From a checkpoint of a small mixture-of-experts model trained on Wikipedia: 11 layers, a sigmoid router.
Below are experts of layer 4 (counted from 0) of a mixture-of-experts language model. Rows are named router (the router's row for the expert), gate (a neuron's input weights, with its number), up (a neuron's input weights, with its number) and show model dimensions 64-127. Each number is 128 + 24 x the weight over its row's rms, rounded and kept within 0 to 255.
After each expert's rows: a language model's description of what the expert responds to. This comes from a sample of Wikipedia text that the model never trained on.

# expert 4
router [146 128 152 124 140 123 104 140 130 146 127 129 150 144 131 108 110 133 129 159 111 166 124 166 167  63 111 130 103 167 121 136 147 114 166 152 115 130 119 131 127 139 122 151 185 145 144 169 103 102  94 138 123 130 133 117 136 126 127 122 114 128 132 152]
gate0 [131 137 136 103 153 138 103 159 113 121 130 102 135 136 171 123 138 155 166 162 110 118 145 136 128 124 102 140 111 130 142 136 121 129 148 168 148 115 132 151 150 132  86 127 132 120  72 162  99 128 128 164  97 156 139 157 129  98 105 115 148 135 102 126]
up0 [135 130 150 153 131 136 172 137 102 151 151 126  83 119 152 160 177 133 123 109 128 122 127 130  76 138 174 132 163 109 152 125 135 106  95 102 178 127 114 126 137 174 132  85 126 110 143 100 167  88 134 139 119 120 142 146 157 163 121 145 144 111 149 128]
gate1 [125 118 182 124 108 135 152 109 108  76 153 109 135 137 152 112  91 151 161 132 118  89 160 144 122 126 187 170  97 140 144 100 128 137 162  85  96 143 122 133 165 102 128 147 107 150  96 134 146 139 164 136 105 135 149 134 147  63 130 149 135 143 134 137]
up1 [ 71 133 148 115 171 157 144 130 121 126 131 132 106 130 127  72 108 105 154  92 145 155  92 108 134 142 110 121 107 126 113 142 132 145 144 143 124 113 100 139 131 151 128 139 137 124 125 120 130  76 152 160 118  93 157 122  93  90 165 106 111 150 114 129]
gate2 [134 114 123 190 116 128 154 139  99 129 100 105 110 133 147 128 129 142 103 104 129 130  97 120 116 152 185 166 171 111 138 117 138 132 119 151 119  63 136 128  87 115 118 126 120 106 156 118 113 138 122 128 114  60  88  77 101 154 182 114 119 146 158 101]
up2 [111 114  93 167 117 102 142 115  92 119 121 137 141 130 105 141 114 119 175 127 114 112 114 113 123 123 130  85 122 158 116 164 154 145  98 132 129 151 172 140 134 167 144 113 147 166 123 160 146 106  99 121  88 123 111 140 104 189 166 135 135 180 123 131]
gate3 [120 149 152 152 145 164 121 125 115 173  86 138 190 148 125 100 144 121 159 129 133 121 140 132 164 100 103 141 136 149 122 115  90 118 166 155 128 122 132 121  96 127 111 111 130 147 155 133  61 119 105 135 130 103  89 147 136 116 136 148 114 146 143 133]
up3 [174 139 162 118  75 122 138 109 163 124  93 160 150 116 120 143 112 146 144 141 129 142  92 150 142 124 128 133 127 151 134 127 146 153 129 151  97 135  92  83 156 123 158 184 112 105 142  77 161  85 132 120 113 176 135  99 112 154 152 111 116  94 147 123]
gate4 [152 135 144 143 129 111 107 191 110 129 128 136 158 153 143  88 113 120 105 159 122 155 150 129 154 147 146 169 110 144 117 152 149 107 103 113  99  93 166 122 126 134 117 102 166 129 148 129  81 118 152 169 182 111 140 105 110 133 142 176 115 152 178 172]
up4 [118 132 142 130  94  88 129 131 156 154  98 103 162 143 149 140 123 105 106 163 124 126 162  68 123 166 169 112 108 106  87 124  90 162 119 120 135 118 137 114  99  79 116 113 113  94 150  98 135 111 148 117 116 150 120  74 109 148  80 133 124 148 131 171]
gate5 [125  98 116 108 141 120  98 128 137 107  92 113 153 102 178 126 142 150 133 116 113 137 120 171 119 144 137 162 165 129  86 111 149 109  94 140 157 107 128 108 112 144 141 137 154  74 142  87 137 141 120 121 100  98 158 119 127 116 127 174 175  90 130 148]
up5 [114 116 114 146 129 134 156 113  71 124 103 113 103 137 173 177 107 129 174 110 143 157 128 121 124 117 154 143  53  94  96 106 107 149 120 100 150 177 100 146 142  98 170 165 141 137 106 141 144 149 139 140 119 117  99 140 126 129 163 183 134 137 118 133]
Description: Table cell closers. Pipe separators ending table cells before a line break, plus closing parentheses, semicolons and name endings before commas.

# expert 5
router [160 127 134 124 117 135 128 128 160 150 125 110 124 118  75  95 153 112 124 131 164 129 112  59  97 156 133 152 105 136 126 134 109 115  83 131 128 129 168 159  76  81 157 101 128 127 116  92  80 143 111  97 113 124 132 173 149 130 165  99 159 103  93 131]
gate0 [123 125  88 138 149 157 139 149 117 188 202 146 103 123 131 164 102 118  99 111 115 150 127 104 149 147 166 150 126 100 116 161 143 156 101  80 127 169 156 125 101 117 164 136 126 151 111 164 120 144 115 119 107 131  76 156 123 147 129 153  98 118 111 135]
up0 [123 114 124 125 176 164 154 111 143 123 152 132 153 174 178 131  99 134 165 101 154 126 175 139 142 149 161 184 129 123 153 108 144  97 127  89 136 118 118 114 102 130 109 163 170 130 139 155 125 121  89 142 140 147 122 147 105 155 119 143 103 107 129 124]
gate1 [ 96  82 110 118 106 122  99 129 156 101 103 127 112 146 131 130 157  85 107 126 142 175 142 149 182 159 162 149 159 134 155 155 162  92 138 218 122 127 137 102 102 133 126 173 141 122 113 109 107  85 111 145 121 117 156 133 111 147 104 156 137 141 144 102]
up1 [125 129 139 121 128 130 137 126 139 132 110 142 140 131 148 170 180 118 110 115 116 140 152 137 136 160 117 140 146  76 182 120 133 151 117 112 146  88 137 152 130  81 154 151 144 124 108 158 138 124 129 112 123 117  91  79 143 126 150 125 102 125 215 111]
gate2 [130 171 113 115 122 177 107 106 142 131 133  91  97  53 132 135 182 128 128 131 123 116  77 127 135 110 129  75 137 134 105 135 113 146  99 157 127 107 168 135 129 139 120 102 133 124  83 136 124  74 163 152 132 109 135 156 119 144 118 152 109 128 133 113]
up2 [120 181 136 152 167 124 143 144 141  82 122 113 158 127 133 153 114 104  87  77 143 128  89 107 136 118 116 122 140  90 165  94 152  93  95 123 113  93 141 155 136 136 132 142 131 168  88 111 141 108 136 148  85 130 114 146 117 110 101 140 128 150 118 139]
gate3 [118  98 102 154 120 184 142 130  92 128 159 148 111 147 167 135 148 114 155 151 125 105 148 111 125 194 123 114 156 113 151 118 149 132  95 175 134 118 174 158  45 134 147  98 153 136 141 142 120 164 140 128 131 135 135 156 108 122 138 148 142 184 101 100]
up3 [154 116 129  66 173 111 151 136 120 174 126 171 138 125 153 126 156 131 123 135 141 115 150 145  93 115  96 199 160  95 142 134 145  99  98 121 140 159 140 160 140 116 128 151 134 144 128 133 154 141  95 152 116 109 108 101 156 115 137 155  98 109 165 150]
gate4 [116 148 134  94 121 108 115 118 134 162 146 104 120 103 119 111 142 130 134  86 138 138 147  87 104 145 139 136 180  86  71 133 121 113 102 122 130  89 125  96 137  89 108  89 166 117 106 112 138 110 101 140 143 130  86 137 131 103  97  97 128  91 104  98]
up4 [143 112 144 136 103 131 135 140 123 109  79 110 108 117 130 158 104  95 101 121 125 125  92 145 120 143 154 124 134 119 183 142  96 143 128 168 131  64 129 116 110 154 135 116  80 108 160 123 129 164 136 144 154 104 150 109 133  86  87 138 106 101 128 120]
gate5 [175  96 150 141 134 164 116 146 140 133  86 175 150 128 127  76 147 120  95 115 137 117 129 117 145 114 102 165 145 136 106 147 156 148 143 140 133 147 113 119  97 119 141  99 142 102 115 108 122 146 143 113 173 128 122 121 142  72 143  94 124 137 152 118]
up5 [121 162 113 138 177 127 119 137  94 127 121 151 127 157  90  80 142 118  94 107  83 117 121 125 114 112 173 128 161 132 118 159 117 142 113 122 123  93  97 111  59 146 129  94 123 134 150 105 116 163 187  94 124 111 139 135 144 104 137 156 124 129 149 173]
Description: Numbers in tables. Digits and small numbers in sports or statistics tables, mostly right after a pipe, such as 0, 35, 28; also line breaks.

# expert 6
router [ 98 142 104 128 100 108 159 132  95 121 150 141 147 118 116 162 122 157 114 111  78 139 128 155 139  77 134  78 132 116 140 137 129 109  83  87 122 103 118 110 127 119 138 128  84 132 100 140 128 163 162 117 120 106 102 140  98 107 138 165 130 121 135 101]
gate0 [143 156 113  96  76 158 136 141 126 175  90 129 118 162 171 125 119 147 135 127 106 146 112 166 156 128 122 109 120  81  62 126 144 155 137 153 130  97 118 123 103 133 150  93 146 159 147 172 138 119 133 156 135 164 132  90  99 152 160 141 147 117  85 114]
up0 [139 147 140 148 155 115 140 142 110 132 135 157 120 174 141  82 167  99 102 133 155 105 107 133 136  87 159 102  62 122 114 113 110 137 116 135 129 123 158 132  83 127  92  79 168 152 124 111 131 126 113 123 113 140 123 134 147 148 138 118 163 124 122 110]
gate1 [129 146 153 142  80 154 150  89 105 107 143 138 115 127 118 140 106 173 142  90  93 153 105 162 158  97  81 102 147 100 122 121 116 121 111 136 153 100 127 106 112 154 180 107  98 122 123 127 102  85 155 145 139 154 154 145  99 118 144 119 127 138 107 149]
up1 [148 119 121 102 131 106 157 142 131 194 112 127 151 150 104 121 138 161  80 107 153 161 182 106 137 128 132 119 132 129 115 156 128  96 132 134 149 154 118 168 160 137 138 186 161  88 109 134 157 120 144 121 135 138 144 103  95 124 122 105 123 160 142 128]
gate2 [124 144 132 143  80  99 153 136  91 130 104 170 173 162 168 109 114 133 132 107 108 126 116 143 135  89 110 108 126 123 155  82 127 139 113 131 103 108 121 120 107 116 163 111 122 130 129 142 165 144 150  85 114  82 102 149 109  80  94 187 116 160 123 134]
up2 [161 131 120 113 149  71 149 132 107 140 129 139 141 141 152 152 197 104 153 112 117 162 104 124 141 127 127 137 178 124 109  91 180 142 137 115  97 114 164 183 156 145  92 112 121 129 149 110 133  98 152 145 100 141  93 113 176 175 153  87 119 105 130 131]
gate3 [116 162  93 117 101  73 112 148 109 137 159 114 141 120 160 132 139 162 121  70 109 134 114  91 167 102 121 132 190 146 136 104 146 117 109 143 182 137 117 106 121 128 207 108 115 138 130 143 129 133 139 145 133 115 141 161 116 140 112 142 126 128 153 135]
up3 [115 179 205  98 103 109 160 131  89 143 121 137 148 116 101 158 120 128 137 124 147 144 135 136 134 105 116 149  74 110 148 119  88 154  91 175 131 112 124 147 139 133 152 115 123 150 159 141 132  83 141 105 152 127 112 142 142 135 135 118 104 117 131 133]
gate4 [138 143 105 151 105  90 108 106 135 103 122 155 121 136 167 155 106 146 103 131 107 137 121 101 156 141 144 125  91  93 122 135 125 156  62 117 141 121 121  83 104  72  99 100 120 160 105 114 164 132 110  99  98 151 125  80 102  98 145 127 124 167 152 105]
up4 [155 120 129 148 149 109 116 100 133 112 153 106 129 154 139 137 118 130 110 110 144 116 150 133 130 137 130 186 100 134 113 139 120 103 110 112 141 124  94 141 137 107 171 131 151 118  72  83  64 102 151 156  64 134 150 106 168 116 112 114 146 138 134 115]
gate5 [143  91 107 154 105 158 144 112 126 166 139 160 112 111 140 163 126 163 128 120  88 154  98 143 128 119 129 126 139 137  95  93 110 130  77 134 155 137 152 109 127 183 180 118 104 105 137 139 146 125 122 147 113 136 145 144 137 125  87  94 128 132 123 106]
up5 [169 115 129 113 117 165 103 146  93 136 118 146 158 143 155 150 169 163 132 138 148 155 151 137 163 133 137 112 135 130  93  86 110 158 141  85 169  97  85 139 128 123 130 100 126 110 127 175 151  98 119 132 121 155 154 133 146 131 136 141 165 138 136 160]
Description: Sentence ends, headings. Sentence-final periods and brackets, line breaks, heading markers like ==, and pronouns or connectives opening the next clause, such as he, which.

# expert 7
router [130 116 108 138 131 109 104 130 114 133 148 165 141 146 140 144 112  77 125  86 145 138 125 161 160 193 120 106 149 120 141  79 149 168 161 122  93 129 145 104 173 108 155 137 151  95 171 117 158 166 100 142 122 160 123 109 119 119 110 118 106 133 105 121]
gate0 [128  88 164 134 147  71 126 146 106 178 120 172 171 133 112  93 112  57 141 100  98 115 172 147 170 145 155 143 155  97 151 144 123 147 129 128 123 136 129 124 153 118 156 105 183 112 137 141 164 111 136 133 114 130  74 151 107 106 121 105 139 123 156 137]
up0 [122 139 114 152 154 128 120 158 156 119 151 112 134 103 130 166 144 150 134 160 146 123  91 124 105 135 162 101 111 182 111 135 122 144 113  96  95 111 126 109 121 165 126 148 118 130 156 121 144 140 129 143 162 105 165 112 143  95 119 150 117 133 146  82]
gate1 [115 140 155 109 109 123  93 149 167 132 152 149 107 118 125 111 123 101 122  85 103  99 141  81 176 108 135 127 126  90 146 111 185 114  68 137 133 143 121 136 126 136 172 105 145  80 140 128 163 133 128  98 154 130  85 141  84 123  94 132 114 137 133 110]
up1 [103 143 155 101 114 101 104 109 151 136 134 152 147 108 104 112 162  83 161 153 120  91 124 147 125 143 149 100 135 128 116 144  64 112 112 142 125 137 109  97 125 114 148  90 155 123 136 135 102 130 120 106 156 133 116 176 125 143 115 183 131 148 139 119]
gate2 [101 145 114  96  99  88 125 134 146 134 169 130 134 181 155 151 104 103 146 159 143 121 158 126 131 112 107 112 121  97  93 124 103 119 149 139 144 116 158 151 167  86 143 138 144 120 111 165 116 168 140 169 105 117 158 151 152 158 112 113 116 146 157 177]
up2 [156 129 136 149 131 127 215  84 147 112 171 112 108 111 147 137 134 126 133 114  76 157 161 143 163 130 130 122 104 126 135 118 135 150 141 143 101 125 142 142 106  80 110 151 175 171 116 138 122 131 125 146 136 114 108 103 142 121  97 119 164 138 104 130]
gate3 [ 93 142 113 179 127 145 134 136 145 102 121  89 155 152 139 104 126 113 124 166 122 158 128 107 164 122 100 139 155 132  90 109 137  99 108 132 155 150 136 112 130 128 141 150 140 146 148 123  96 116  68 122 124 132 126 150 103 166 176 147 160 155 123 141]
up3 [176 133 115 137 116 148  85 156 143 162 122 109 127 221 115 128 123 153 131 152 154  91 121 140 119 147 102 130 116 155 150 125 137 171 119 123  97 113 120 124 115 100 116 141 114 118 147 137 174 137 117 140 193 122 144 143  94 157 149 180 127 133 137 127]
gate4 [114 126 190 122 131 105  97 125 151 160 108 121 134  97 145 106  95 156 187 107 119 133 133 146 135 109 101 134 115 132 130 119 117 133 145 111 164 127 161 134  87 117 147 181 116  61 158 122  98 136 114 133 134 108 103 142  96 100 106 120 121 109 134 108]
up4 [ 94 165 113 112 132 100 133 117 114 117 166 106 134 123 130 135 141 110  97 135 133 129 172 132 158 101 112 111 157 132 126 141 121 158 152 143 115 129 149 140 125 121 128 166 138  89 156 168 140 146  98  97  70 139 168  88  83 139 174 143 114 143 124 114]
gate5 [115 142 133 155 143 143 153 121 138 131  93 104 152 111 108 142 110 110 122 108  88 136 132 120  99 119 140  86 136 114  94 160 136 134 109 135  82 162 123 119 124 151 131 134 130 111 180 114 153 134  95 108  90 127  78 118 131 139 154 167 156 113 113 102]
up5 [175  99 139 131 128 123 126 156 186 148 135 103 129 128 156 147 181  75 149 170 139  36 125 110 146 139 131 146 124 124 171 136 110 136 144 121 151  94 122 145 128 102 144 104 167 138 148 129 167 113 167 132 113 121  89 163 117 117 145 108 139 116 148 131]
Description: Word-initial capitals. First pieces of capitalized names and words, often a single capital letter or onset, such as B, C, Bl, Coll, Re.

# expert 3
router [151 111 125 101 144 133 140 129 134 134 121 133 119 124 143 150 145 114 154 136  94  99 136 142  56 159 120 149 169 113 127 159 112 136 155 141 119 165  88 142 141 150 100 111  96 141  83  98 115 120 134 158  84 135  94 111 101  82 166 143 148 150 166 146]
gate0 [124  99 128 129 129 142 148 158 132 125 138 162  96 114 139 139 111 114 134 105  95 125 111 118  91 143 129 115 147  88 128 157 151 164 148 131  90  98 116 136  98 134 185 149  86 139 124 129 122 150 146 117 161 158 165 124 117 109 146 101 114 134 127 134]
up0 [203 133 130 112  86 148 127 157 149 146 118 107 104 139 150 151 153 125 123 139 169 148 131 160 135 149 133 119 104 159 140 101 154 129 149 129 127 148 162  94 136 140 132 121  79 127  83 129 135 161 111 136 119 105 109 135  79 170 137 120  97 109 122 101]
gate1 [129 133 138 135 112 171  87 175 164  82 111 115 105 101 153 147 115 126 147 125 105  89 147  99 113 140 121 190 118 104  79 122 147 156 118 113 143 123 118 162 132 129 151 127 101 140 138 133 125 117 140 166 179 172 158 110 125 169 114 136  89  92 158 138]
up1 [133 138 142  89 117 138 162 152 145 119 152 133 111 116 121 198  97 128 130 107 107 118 150  98  97 140  66 129 107 136  81 108 117 123 162 121  89 137 110 149 142 148 118 112 133  97  85 148 125  89 100 159 162 149 110 164 131 105 131 153  92 145  73 123]
gate2 [164 172 126  89 160  97 153 155 159 102 129 125 157 134 142 128 156 180 161 155 106 136 117 133  70 115 121  57 137 133  98 153 104 159 158 114 128 142 123 125 111 143 114 158 144  89 159 159 102 133 115 170 132 104 101  90 132 111 141 140 104 128  98 130]
up2 [106 114 121 157 122  84 114 132 141 141 135  99  96 127 136 168 122 114 161 101 116 137  86 151 117 149  90 126 128 128  87 128 139 123 136 121 117 129 158 117 141 134 187 142 112 108 112  79 123  96 154 170 123 142 175 117 125 145 100 146 115 147 126 133]
gate3 [127 112 149 107 103 146 119 130 174 115 126 124 111 136 159 119 125 128 166 114  85 133 113  96 109 122 129 121 174 119 127  90 150 123 115 123 119 124  96 136 132 128  87 108 163  80 122 141 152 150 121 162 131 137 123 162 134 116  83 130 156 131 137 137]
up3 [101 100 150 126 113 154 139  95 126 159 129 134 122  96 155 116 150  96 150 132 139 126 148 115 116  96 150 130 130 134 116 105 112 146 125  96 156  85 106 131 138 137 127  98 129 152 154 111  83 156 138  79 151 161 121 101 146 140 139  80  95 128 121 106]
gate4 [139  96 169  87 126 140 134 150 157 129 147 103  98 107 147 132  96 138 116 148 125 130 102 156 112 101 129 114 139 122 109 123 135 111  96 153 125 120 114 117  86 122 111 121 152 112 131 105 147  96 125 133 111 152  96  90 134  96 141 164 142 166 138 132]
up4 [164 132  98  91 144 137  97 159 140 140 118 111 141 101  93 127 124 133 182 142 129  96 130 131 147 131  92  73 114 122  94 160 147 109 148  78 135 110 117  63 137 135 137 134 130 155 154  94 139 134  87 153 128 125 112 123 130  84 128 138 138 138 105 127]
gate5 [145 136 110 131 130 131 125 138 143 125 139  91 121 103 142  92 114 164  88 150  97 124 134 126 105 170 117 147 158  90 132 137 150 155 141 153 127 135 159 119  92 119 118 161 116 128 109 136  96 119 119 133 161 135 106 138 128 109 154  93 137 159 143  88]
up5 [154 108 135 108 157 140 136 153 154 136 122 126 110 136 100 111 127 158 109 125 172 144 146 136 105 121 112 134  87 127 116 146 116  90 137 128  81 109 120 121 109 137 121 180 136 121 127 135 111  91  83  97  91 122 166 137 116 111 112 146 143  93 159  66]
Description: Determiners and modifiers. Articles, possessives and adjectives that open a noun phrase, such as the, a, his, first, fellow, European.

# expert 1
router [137 140 123 136 128 153 136 138 102  96  64 108 116 140 133 117 109 103 193 160 138 126 145 125 108 130 116 133  88 150 130 128 134 106 114 128 118 142 154 141  83 175  81 129 120 148 157 111 119 127 153  94 160 125 162 148 161 165 102  98 105 128 138 133]
gate0 [152 107 147 159 140 103 109 146 140 113 114 159 112 144 129 126 161 184 147 156 138 162 104 119  84 116 138 178 149 100 155 122 148 124  73 143 115 152 112 128  93 160 158 155 128 113 147 154 149 110 136 133 131 136  78 142 125  98 120 110 107 112 133 140]
up0 [174 122 156 115 138  87  95 141 126 118 127 145 140  87 165 155 115 134 130 122 103 108 118 139 115 141 127 111 115  85 139  98 138  95 131 140 139 126 104 112 124 138 146 134 121 183 119  72 146  92 117  85 142 151 142 175 101 119 135 119 107  99 135 141]
gate1 [ 97 194  82 125 136 112 144 100 117 123 101 132 104 102 126 158 140 131 133 140 126 117 101 119 115 138 129 153 122 176  71 139  69 141 121 104 137  76 164 104 116 128  92 113 153 122 112 175 135 137 118 148 134  94  95 122  99 122 130 120  72 118 133 101]
up1 [133 145  96 128 112 132 117 122 132 133 106 149 191 155 153 122 172 131 137 162 128 151 106 153  95 104 138 100 162 141 126  97 176 147 127 135 137 137 163 129 145 161 125 127 156 149 126 142 104 108 144  74  98 157 137 149 147 142 149 144 151 184 104 109]
gate2 [173 145 162 102 141 110 111 175  94 144 172  86 108 147 177 135 155  79 152 107 129  95 151 113 118 112 122 131 149  70 140 132 117 163 119 148 140 149 145 153 125  92 145 151 117 150 114 108 114 163 152 106 145 123 124 157 133 109 117 101  98 160 129 135]
up2 [121 124  96 117 116  84 104 157  98 107 184  85 130 136 132 138 138 112 137  84 131 133 137  84 117 105 105 162 123 166 122 127 123 129 149  97 163 150 123 159 143 156 119 123 114 117 101 107 142 146 130 146 100 106 160 143 150 150 113 105 132 171  90 154]
gate3 [131 102 154 147 129 103 144 134 129 155  95 121 130 103 144  92  83 117 145  85 130 126 122  64  88 167 137 154 157 129 155 111 161 111  87 127 149 135 105 117 124 129 126  89 133 150 121 138 152 136 124 101  70 123 113 110 158 119  97 133  85 166 101 153]
up3 [ 85 106 123 122 113 134 117 112 132 123  73 106 151 135 100 139  99 116  98 130 137  96 154 128 156 136 107  98 137  96 105 122 127 135 120 156 149 102 163  75 106 126 119 150 130 149 137 173 108 112 147 119  98 128 135 157 119 120 128 103  73 146  76  83]
gate4 [154 115 131 127 156 136 127 136 105  94 149 127 108 103 135 137 122 140 127 182 137 121 148 112  95  88 103 112 120 122 125 165  93 144 112 164 120 102 153  79 115 117 124 149 106 115 144 142 151 142 109 135 127 116 144 138 139 131 107 139 102 155 104 127]
up4 [ 73 151 108 115 134 166 131 156 111 107 112 173 123  89 137 134 156  97 123 129 145 127 155 123 116  95 144 101 129 120 103 148  79 145 137 167 144 111 101 123 157 102 112 112 136 148 118 197 107 112 142 150  95  95 147 112 155 152 135 145 121 123 133 119]
gate5 [120  91 123 161 120 177 127 118 114 118 157 153 136 118 135 128 113 129 118 101 115  97 123 105 111 120 121 158 113 133  97 118 145 134 131 134  85 139  99 117  55 150 123 152 128 115 133 152  72 111 110 151 114 102 134 112 119  82  91 154  97 143 135 149]
up5 [159 124 162 149 142  96 138 141 145  95 147 103 132  89 116 133 110 135 111 112  98 109  94 130 110 116 144  80 141 120 155 147 140 129  97 114 166 170 193 102 111 125 118 141 120 138 143 163 115  99 166 142 147 141 120 147 112 113 111 136 114 104 164 111]
Description: Prepositions and conjunctions. Prepositions, conjunctions and auxiliaries linking phrases, especially after verbs or nouns, such as to, of, with, for, and table pipes.

# expert 2
router [131 140 135 148 102 139 134 111 173 167 164 143 114 117 119 150 150 199 142 144 148  90 142  99 129 101 129 131 124 110 148 128 123 123  91 119 118  83 114 115 141 149 144 160  87 161 113 142 156 136 169 151 159  82 139 119 127 135 119 143 170 155 119  99]
gate0 [160 112 141 138 107 101 104 137 173 114 132  90 126 115 109 127 129 141 120 141 110 114 137  90 145 135 129 156 145 161  99 149 134 121 123 148  89 112  99  99 143 110 161 151  82 135 135 151 148 113 137 140 121  73 111 133  97 132 137 132 132 172 124 188]
up0 [142  96 106 159 118 139 130 107 126 142  91  89 140 126 141 108  94 113 127 169 140 152 126 116 163 141 147  80 162 175 125 130 133 112 140 113  98 130 166 154 135  85 168 161 107 119 112 141 158 163 172 133 122 116 146  99  84 151 135 109 128 174 113  96]
gate1 [164 110 110 138 150 150 154 175 173 122 107 134 117 174 142 123 127 147 143 125 139  65 146 115 136 138 117 126 151 123 140 165 114 143 108 104 138 123 144  59 142 154 158 140 127 141 109 137 136 115 139 166 137  62 132 146 126 145 138 170 123 149 136 163]
up1 [151  72 121 126  74 141 158  94 159 104 102 123 126 161 148 111  90 121 136 133 112 117 111 113 152 127  97 148 111  77 164 110 119 153  98 151 151 109 112 165  83  99  80 124 132 168  99 129 137 140 166 110 139 133 157 139 136 121 157 130  95 141 187 177]
gate2 [153 160 174 113 131 140 112 138 139 108 139 162  93 136 114  99 146 140 103 183 112 100 140 134 145 135  98 169 181 115 133 160 171 107 138 135 124 130 128  84 132 127  91 126 137 105 115 152 117 128 137 121 119 111 143 168 107 107 104 147 150 116 157 109]
up2 [100 115  63  98  87 152 138 120 138  92 168 138 115 157 145 153 129 138 127 119 106 162 144 136 110 157 109 161 118 127 110 107 144 118 143  87 109 138 151 107 133 163 109 116 111 132 111 108 111 192  78 131  93 120 129 134 121 123 128 171 141 165  97 116]
gate3 [141 160 131 137 137 119 176 131 139 157 163 106 131 138 125 156 113 112 109 129 175 108 155 130 110  86 137 130 148  96 102 130 113 149 146 106 109 119  84 130 134 136 125 161 142  87 133 151 141 109 132 118 114  96 167 162 107 109  88 130 126 133 127 120]
up3 [147 155 164 124 102  85  86 154 160 103  92 109 138 134 165 157 109 129 119 164  99 162 150 126 111 123 121 111 122 132 156 115 125 148 159 106 146  97 147 116 127 126 147 153 131 117 132 116 136 174 109 113 106  98 140 128 111 143 122  71  88 139 159 118]
gate4 [137 121 164 105 122 155 112 122 101 116 172 155 111  98 120 111 130 150 141 116 119 131 138  93 128  86 126 154 138 142 176 111 121 167 109 151 169 138 124 124 132 128 129 134  70 145 140 124 139 107 121 148 180 138 174 167 106 155  98  80  71 132  95 177]
up4 [140 141 145 132 134 127  60  98 146 132 128 127 113  94 134 155 116 127 178 136 134 122 111 109 109 152 134 172 124 175 121  90 121 102  97  76 130  90 130 125 131 115 129 124 138 123 135 145 149 117 158 157 145  75 171 106 104 124 167 145 142 149 146 128]
gate5 [129 165 120 118  59 133  91 111 114  93 197 115 116 116 118 133 191 132 139 142 129 135 130 134 138  96 163 140 122 120 120 155 176  84  91 164 103 103 146 178 175 130 113 162  92 118 154 185 129 171 126 143 109 129 127 123 105 122  81 152 144 143  95 119]
up5 [125 117 135  78 101  82 113 175 106 137 126  80 120 107 100 106 103 120 156 127 152 115 146 147 186  70 178  96 130  96 120 150  93 142 161 111 110  93 113 135 150 134 133 139 116 131 153 117 115 131 150 129 122 128  93 166 122 159  89 134 143 115 139 142]
Description: Word-final suffixes. Suffix pieces ending nouns and verbs, such as -s, -ed, -ers, -ation, -ics, as in positions, launched, actors.

# expert 0
router [ 86 140 115 122 132 134 146 113 103 111 126  95 106  72 123 143 150 179  88 173 106 122 157 128 111  95 174 138 124 126 114 143 105 102 100 103 163 140 106 172 124 127 150 100  80 175  90 132 111 107 141 134 101 138 142 122 138 145 107 151 137 121 154 119]
gate0 [153 190 104 162 112 107 139  97 117  98 107 112 123 152 119 112 140  90 119 115 115 149 124 100 167 104 163 146 124 144 110 133 153 122 146 161 116 121 133 119 146 111 150 106 117 114 136 159 144 179 108 185  91 116 165 135 110 116  94 139  92 115 100 140]
up0 [162 128 125 127 129 124 133 179 189 109 130 139 157 142 114 116 148 144 110 149 112  84 142 118 121 145 135 128 114 108 145 123 101 113 167 135 171 136 101  57 138 158 108 149 128 115 118  83 114 156 155 113 114 141 113 115 120 138 157 104 129 179 121 106]
gate1 [137 184 141 118 131  98 124 156 119 149 128  94 102  53 159 144 145 149 123 121  99 101 133  93 128 129 147 131 161 131  69 138 148 126 142 135 122 129 177 123 136 117 145 137 110 105  94 136 124 142  96 127 133 115 138  92 153 147  81 105 104 129 146 120]
up1 [171 120 157 126 132 104 154 131 125 147 150 133 172 127 148 150 113  96 140 138 131 148 140 123 133 125 125 118  96 124 117 139 109 144  96 108 168 108 192 154 117 175 166 135 116 144 131 122 119 132 138 120 154  86 134 148 164 179 154 146 155  97  99 141]
gate2 [147 113 104 140 100 141 156 157 147 118 141 130 127  83 158 131 124 145 112 189  62 121  80 151 127 127 170 115 114 157 130 130 147 110 100 139 134 123 151 131 129 138 130 123 156 108 121 147 127  85  79 130  51 126 128  76 135 124 140 143 123 129 134 151]
up2 [103 160 113 145  99 115 154 133  90  81 145  99 156 151 122  98  71 148 144 134 147 129 118 128 155 166 116 121 119  79  98 163 137 121 130 164  99 126 151 154  97 127 125 123 104 139 169 113 121  85  59 134 120 105 106 156 122  91 150 127 143 113 132 106]
gate3 [143 119 145 141 109 120 109 178 155 139 114 115  94 143 120 100 140 112 110 187 103  89 131 131 119 122 136 101 111 154 121 128 121 132 114 118 140 159 118 153  91 115 139 124 112 117 132 172 107 114 111 119  90 148 146 136 100 103 119 177 157 117 131 191]
up3 [ 96 114 145 108 132 136 142 143 137 166 159 147 132 109 111 162 117 159 160 144 104 144 171 132 109  98 132 105  85 108 111  59 145 135 106 109 120 135 148 109 117 153 146 159 103 123 154 139 110  99 138 108 190 166 116 126  90 142 139 180 143 148 145 143]
gate4 [116 111 123 117 110 139 124 137 131  83 124 123 146  72 152 163 146 107 131 164  57  97 131 115 106 141 185 134 155 125 108 168 137 166 149 132 104 171 118 137 148 132 116 164  98 124 100 106 130 143 109 107 123 151 155 105  69 134 125 173 138 132 113 130]
up4 [128 109  83 139 109 140 120 103 110 101 112 134 130 133 128 103 108 163 180 104 132 138 134 116 147 162 129 121 136 130 126 104 113 151 135  97 134 109  99 106 131 125 136 107 111 169 138 100 186 115 168 152 144 107 131  63 102 166 150 158 119 139 103 154]
gate5 [ 69 115 132 103 130 103  94 166 145  95 133 120 144 131 122 100 114 132 109 147 101 136  98 114 133 118 116 144 149 106  80 110 145 157  98 126 125 124 112 142 172 131 158 114 120 114 117 136 124 145 139 187 141 142 167 187 112 116 130 118 104 167 128 137]
up5 [ 96  82 132 131 138 100 115 144 124 119 128 138 150 164 149 108 134 129 116 124 103 106 111 111 126 137 111 104  97  94 136 124 156 146 102 118 121 101 151  92 128 167 129 167 150 143 149  88 101  70 129 116 143 125  96 131 145 133 119 147 136 155 134 155]
Description: Name syllables mid-word. Middle syllables of proper names and rare words after a capital piece, such as McG-ar-vey, G-orn-a, Be-ac-on, plus section markers.